Experts of a small language model.
Size: 12 layers, width 192, vocabulary 32000, 25.8M parameters.
Experts: 32 SwiGLU neurons an expert, a softmax router.
Training: a variant of SOAP for the experts, 6363 steps.
Below are experts of layer 3 (counted from 0) of a mixture-of-experts language model. Rows are named router (the router's row for the expert), gate (a neuron's input weights, with its number), up (a neuron's input weights, with its number) and show model dimensions 0-191. Each number is 128 + 24 x the weight over its row's rms, rounded and kept within 0 to 255. Numbers have three digits each.
Before each expert's rows: a language model's description of what the expert responds to. This comes from a sample of Wikipedia text that the model never trained on.

# expert 35
What it handles: Auxiliaries and copulas
router:116133152171157129128093123149149122154136075106126142121154148138089133104105128090139138099132124123143115117148139137143128188101119177106138095126148180154089155116123115093089104151169110089114118132116127152126113159110156149147161138159144155104154113104124107117120134102130132100155161147111135149172140153068141153118134137157129136116134089165148177126145126166133134093161133091150117120116074140117114095146152142088122097096170116120106095115142101127092128104109121140103150146103161129155149112130128131172139151122143093158117194127089118145127092084122121140
gate0:109109144139126109139118091118157141125112125124111181137102200118102138107147142138131098125111121125149130149130116147159123114146188151117163147157130113155125076099092154119159165121154154120148102105107131152097135136138111138130167123147125085151110168114171125121157164164144140143120183095117150161169161106119166163138118110082091143126159129135130057087124099104143065131137129148123118123100124075148180129114148123118150127153163137130155132148139101104132143102121129129103156132118140173141082136142120117113137091122133159127135134096127099117150135115129167128
up0:145129106129144132106125159115107096146145109119115090092152098131171153136146115098125129103137161169141069103109139144110100144100099156115140129145146142141094149170112129116113091105090127159137169166154149100131129113112129132119116161124154181087157092115094121142122121088132094166138121130113161109081106146138104125104140130151155116128113124139134175142141155132115191116132131125100149145174138179145120146125115098130132141092126110113104072105074145174078114126140147112158102178107116128137133103119141131145118161140117128107088136163129150157075123143128094120
gate1:091124166137133122072149134122147102147133076133101123160167094137142141132142150147125121153173089135120135142105125098112167158154167125111118089084128146140092115122119102172138168112086171135123133141160153142119131104088147124115118127110147103165095138141171132119177121145105133131154162136122130114119136099121121136154150122123130153160082077150155150128096133109120121123107135133150182162124141142112113062087125124106123110129094127098156149120146132135129099102121140116169121131141112091141115199113146087127126110141083133127122155080154107107102132183118126125
up1:133138149124126152093143130158111124164095104107107124133133060153162117110151164105113067112133146132098119161145160123098128153144159088119095136171128122120117150144135150135120123144156146081143108176129113157136114136095132125120140169132131110158139150159135130141157085136114150122116136120107076131076166147138101098146137126135107137119124136141150155129105060123132201140134130127140168156107154139146123157121139184135122135138090092118052141120143128125141121141111106111140083153154115076153132118115126131139111137171129104156119143193106133128109141121110108125

# expert 10
What it handles: Digits inside numbers
router:126180154109129120127164152110141134116143154092127146138094104103137138137102122116155093129135092120085140080083110085103145104146105123130168118117180119156129181152141149117118128107099157088172137121114115105138123083152098113131115145185135129139117139093157095144111101146118123147160122113148108089131124094100128163156132110159139145105137125141127121119183123089099159136095098106105138145148127121164116068136144126166131125167145140166143139160093123105140099140159105123124104093115107142106121109116100122178144098179157161142135129167097145113138154143137130163
gate0:100099120134169148172122129117129146098083168146097178123112112114101126132128125161123103126090097131113148112125182144157114133119113136160159104090110105132125143132132137084144100129162123086144146158081112117135146083145142150159097129140093162112156120147147106123093096131110099137164134129129107169106123100142117098104110133129161190122127121121133107123129097152086143155083120089141124100092142132106114155119157098139199136148120157105092127124137106141118124109153106098117153116129135135082150133142143121118128148130142194135146150148182114134171121149153114169
up0:138154119123169164166134129095122141119111157087106126123128147105139122117126133141141108086106075163133105105101151095125100059106139145132147132104157101117140151144108133083140124142097145153149130139106123135105136071106104125161128138157123126163121138141146087152131102151133108166161146073122122114087126122153137134142130135153160148133143172132153094140113134138134181169079151107126089092130109119109123096113157088138146107167099135131117111142101125142118111152165123123114134071149131094110141157141124116156165104146162124154165168171155092080136101157147123127
gate1:184110137132106157120162123146104136167131105105135129130150151106106123084131135146161161104138120088124100126159074132116141120124124121155137200104135086152106100142146106100129152138119091132173127090165136146121128131130104163122161124128158102165079126116067122141146123162094080093134150125137115185133086131126094118149113124119155089123113147140111127161132139063121134136159107123139110141176105115157144144133132113148170127115127113095186113113136151158104108119144136147156113098147137145134120076129102109138137091171110118106107169142146124126118119150109133133
up1:132095130111127110120142139185139158129118121117101164168170166114125124105143136187164179145125118108140161119153093149144109123098102150157128168121078098163093139136157121104108136129125103114139135110090164121130163130132085118123142091116146114158106131133079130144109134181091077112143105148125087215165109112103122111116129121138158100075142136093145131117133106068125140123196107118132159155133105146113106137107129130150163120137138120128117154127111142125121118113156112128144133134111130136129109116113119129157123116145125153122137158148178155158104145123105096155

# expert 3
What it handles: Table cell separators
router:135095156132155095123107148145134133087147097145099155153148137116099140157100133107107131105136141156115117093163072122182138152136124110126115133141139125133132133120162126112121154136107107116131158109115106097142131113122127139116105131176137108122078150132117147137094146155077137110082118157144115090176160111112122126114106088155138148165090066115126167110161095101160108143156134149114114192116103114133120122161130172177120110165146103114129141115169134123135105127108147117130124153088138158118096136118102073142138144126132176147081157142144172135140160126149105091
gate2:167104147137157144109111169128152120113120106106141155139156097103126175140113162142107171138122149097122147127102092150117152137120128107118126160126121158079138128160066112114088102123104128146130130103126107109164142169117133147124129138102144136140106132128099148123101113147121144116114147095158115180135139111143150155102157140123136135135136087145131098176112137112139137143109124204113082099152172120128098127180141127117174118134105115098117142101141158139143120128155149101145190144121127154087119121136140138064136133103120131155170159147132162122075089157099090134
up2:074138090129123133140086094180141155133122143127138096154114124055168124110158074127150105122124087116144141169133152137140166115127121068108165130157090094096129105109160147154149134167112116134146126114142133148112132107139148129140136155108119120142130171122148110160057127118152123158158128115135144134128125100129146103129082082135103127130146129129156148143139149133127157112147139102112154074094143091129136158116125110094070152128121154141124118150123083087157113117129113147170101130110118153161106105116135164135119091146117125126167108120133136140130157116154103076
gate3:149134143135130115124161125176156108124114109180112148149136160145081141105114157119118138116143097135119135109159045128162079131152131113130090101137144148124110121152152132116102142133144096135116176122141115154130157176134111123151122152144121139157106113135138128109147154115077138103065174164126159099144137183127106145123104115129134146167120082131137133177153111092107078099146136122169106156124131109140120114146127077117115079141107114080139130149181111118114123127102136138131150160060124129140115123144120119128134104128125135152090082121133146148137150112113152109
up3:133102093137142141129086147111118117122098160088145097090113088088161126170133103117130143135110165117119122146128177114108186130086115128122152162110069096157156124121112137117150082110096145129142110124119136097140108126120147130118116100131138127102145145125130122140116120140169141159166122078134100144110103083093140113104160134129112106125118118136126147066095160133142193136109114120066137106132153181125103145114118192178153177107128129157163126111095145129149115126152132099108104108163157136128160115140135122131132150124121134139171163134123138105159123127122115156

# expert 25
What it handles: Digits in numbers
router:129138113105128108117161147179144134131114136132109152169164132112140160119091156157125153149096130118108150099126107160088118147104117169171127113166144110181117146146156148117137124101101108121176131119107102078144086108164111125087125143120143122131111128089072111122128097143102096113103116139119119138174137151103117142108123106163124147094164105156105170105163098087102114131161113141106169191105133138175098110099147131153174100152161141127118142167103139118138106131150106113138140142120100163124105136115113114155100117145154157134086130156125128130112137148091138167
gate0:170100133112104160128178108132133144143131062092131122135128169179116126124136132156136131098128151107113124156102093127121131140143158144163155167144164104155096115152117128118147126162121102149167139101146136129119132093138135158103125087156154118200096130116087145157142145167111108121109125141128120149119068094115125110113101150101143113110139111146114112102126157106149127097143122121128093132194116120152122142148105115198176119142106145102173087126118109149107120144137124148124128130164119138159101083140101128128136104134143134078087148162137147155138114149099159114
up0:186119120117124110106131142155157140172097124129151115164145138165157134146149140132109158112089134113114125171117152132133076147100094120136121139155129125159120141126137158139128115131138166136144094130136162070120145129128092154107128093124129148186133118140088150124123094157119123118148123104115126147098107147160137113089142159116121139105131113118108120111079082114136108130127081146154140129157112135120083150107122146187203108107127107158136129131124107154114108191149150147137117186118119141098122150157083152136099156130108154109159130086105158117156100116087141101
gate1:162137145130169125135151122105159127131122131112084113101080113119129115173119154085134079143071106120105113121082087140125107139101154133086125111132146089140101109085161162110151128085118138117111146157147135145114119135116126126116140157135141155119115130105145131138142160129120103133114140071132118110108159123140100172134162120131135127142110148156149090142161083123107137103085117113142112085148106114109123089137130146128100129155177097167130134122153159102163116182161151141144146153113116128168120108106116059131152127183112129113135183088125164118162128119113115141
up1:158132149070196140136172107114122132126104108145105110111134113155123107155149165119126082164083118105102117140082107151155135140096140156118122121124100084124112123088168202116139127100132130136113143158143152120123094127136126114111119147147108129118114134123099106092143182117108122141105150111138133126128147092128097135123147139120095130146130102119129118110158076115088135108107099122113147117137102114081096100138106165121135129159152139172129113126180136102132105179162115134141134164152141142155125095119128070127167134168133133121123152089126177143140138137092130181

# expert 41
What it handles: Table cell separators
router:129131132106129144121086143103102136104144114111096142124104104096108164156115152097150106106141133128095133151165072132130095161144108147103112123117135123091137109112116119123134152166084105125183185153144143132118126107106166137120146126122145098103081152142102133149124156166146117109120125142145109115124171132144083118117097105143166137143100115152149156113160121113156164157173153154098176156104122091137147138171156140159139127128167135120140159116139125093135103107107142124127151139090191175100091171121125097145119127160120159111088182130160157136134128131151115131
gate2:111168149124089107098154120145148123117170149144138130108173098091120144111126105113110134092112138143170108147125083116138119118145135121103140080125120155108114147150117128166117108107107165106157142141148089158148169104154110136144165119073183127128128090139131146165151140111135121128142148127097130089126147166114125111152125128176132079094140166118141108086108099173118139117144122100152098200111132148102116124127131159165112113100137137135113182163087145124135140155127125075168134116138134102125128178122124172117141118128124114111081124124147142146131102081119149108
up2:166099107129140136133090125096152129163109126117149130174085121143120117161100157180138150150143103101142181121133157114180108142138091147146108169140136114152141129104111111117139146138133113150108115117104143111122127147127159109104095127160088107133143139095112116088159099150150156139115129107147117132115141130147085156098098121081122174151136080112138119164095157098115106157081113156123129087191140104120145166131132080094108152158143114130147061098144120142142120110124147158083121139112145162098140099097144109143131143111146145129180150126127098123136114139117105109
gate3:105137143135174117137091132148150131143153178158112146157178146193092119126124130128163123143109133099157105129121116111127105168106154162093113102128140129130118138110147114090116110119124099084129151116122108136132159126113154129110130145133074150133137115139134138138119122140165159116111108160163123105180142113090162150076106124117095152137106060136130112092157133135148101097166063118121157090144112148100152102136124153151119096115092113127106143104137124136117128149124115140048147155122207132118118114157120141133094144130146137149104120132133139104117136157132098103
up3:147117123119076138124180118136118078108122111106118147085088119091138126145105137139104149083151113135072152101141101123111146106138120108150116156165113125145154098160106128140138151119173143138139111121118141155136137115155115130143091102143160123128103113121132081090155135127099101134134174112095135178128142160145094087174191097151164129155139144116135146193130134113113148184099133157165074152113132124172110144136148103136115145151152137144142113146125129128132149122151131098153103106095070123118135112107146108117181121131130112102131114114105123142158123093135155123

# expert 40
What it handles: Verbs and function words
router:112137149182109137136106144148122120152120119132129103133176109131112100153082149117160140140174141140137113136112123126112149137110151088091160158091134139128096146111119130125102122150109091109103141149118110160154149170068114121092120141126142103154151110106133112069154127086158112106123134126121135136107103148112143088158134136146132154103110120149117131163169154096170156109071124123155083126171158156111136091140098124132109098157109094126167172121145108134154137080110096144181116101131129122120168104118168159174135145166086095154140132141129119117128109111130120099
gate1:083082118143188117098095148124137115162132098167126083134147133130144179107100152118136082143140167112143115141195154163134150156136129124127148142131137130122121124105091125106177128144105136119155127181135151134133144158168100178089141131140140087110135125131162156117171088126098134137131093142119171098100127151104137124154135149157144144104123134134151128095129135141171143131142112141108123122097189137145142061124121151141102129073095104125160146094129113132143087116103131106107146101111141112137136135102122160082129127126113128108129119115138087096117144154118150096
up1:110154133120112127114115148155127108117163142117120120114154078154120112148187105141133151123097104107079130135101154096127123094119089128129125113140160114164118158161152112123093086115138098123143144104058144116126122150100127114151132134140135178116131111110157100160158169090144145117093172123155136144158133102147128110072118142144140088114107119149121142159178119142107101135164156119122081084152094099134155172116142152105169117165131130120111106132152139126112138157121135139159139110101114132103126094147124132151158102113114108113153133174101150170083132075149157135
gate2:117086142125123151150129152148154148112142118125139131121147108167131120122130156151171129138115075178113103156119065172132129131118186135109121104141117101152119128091134106177108143166081137128102124138079124156129095133137106152148106106155126134135093150105158142089143126151136081159116134073112098128126119113105122122125149152112116135103104143103121128163134106092108097134147123133121127117135107148122141155096164103138137103109158132142137145059135143128103127138134069121137114136123126137143147182136196147165161103102088123164134162124171076125140107098133128135
up2:127169116133141129116114106101113102130105144106119130122116164094113151131134098127086113172145190079137155111112159056101129105128071105152152142110147158124145128175140134066140124074170129111162137076152163078129158130123155119120141148094150114136131102145111128165103117106126129091120120172135132132152131131150143137124115098145139107148187096128148138085156118148165138129091137132135132125119157105134150090153095151114097154147126121159115120182127132123128110148112171154126146116132133128102128118127075119110124144138157134117124104111089187138135143141129130110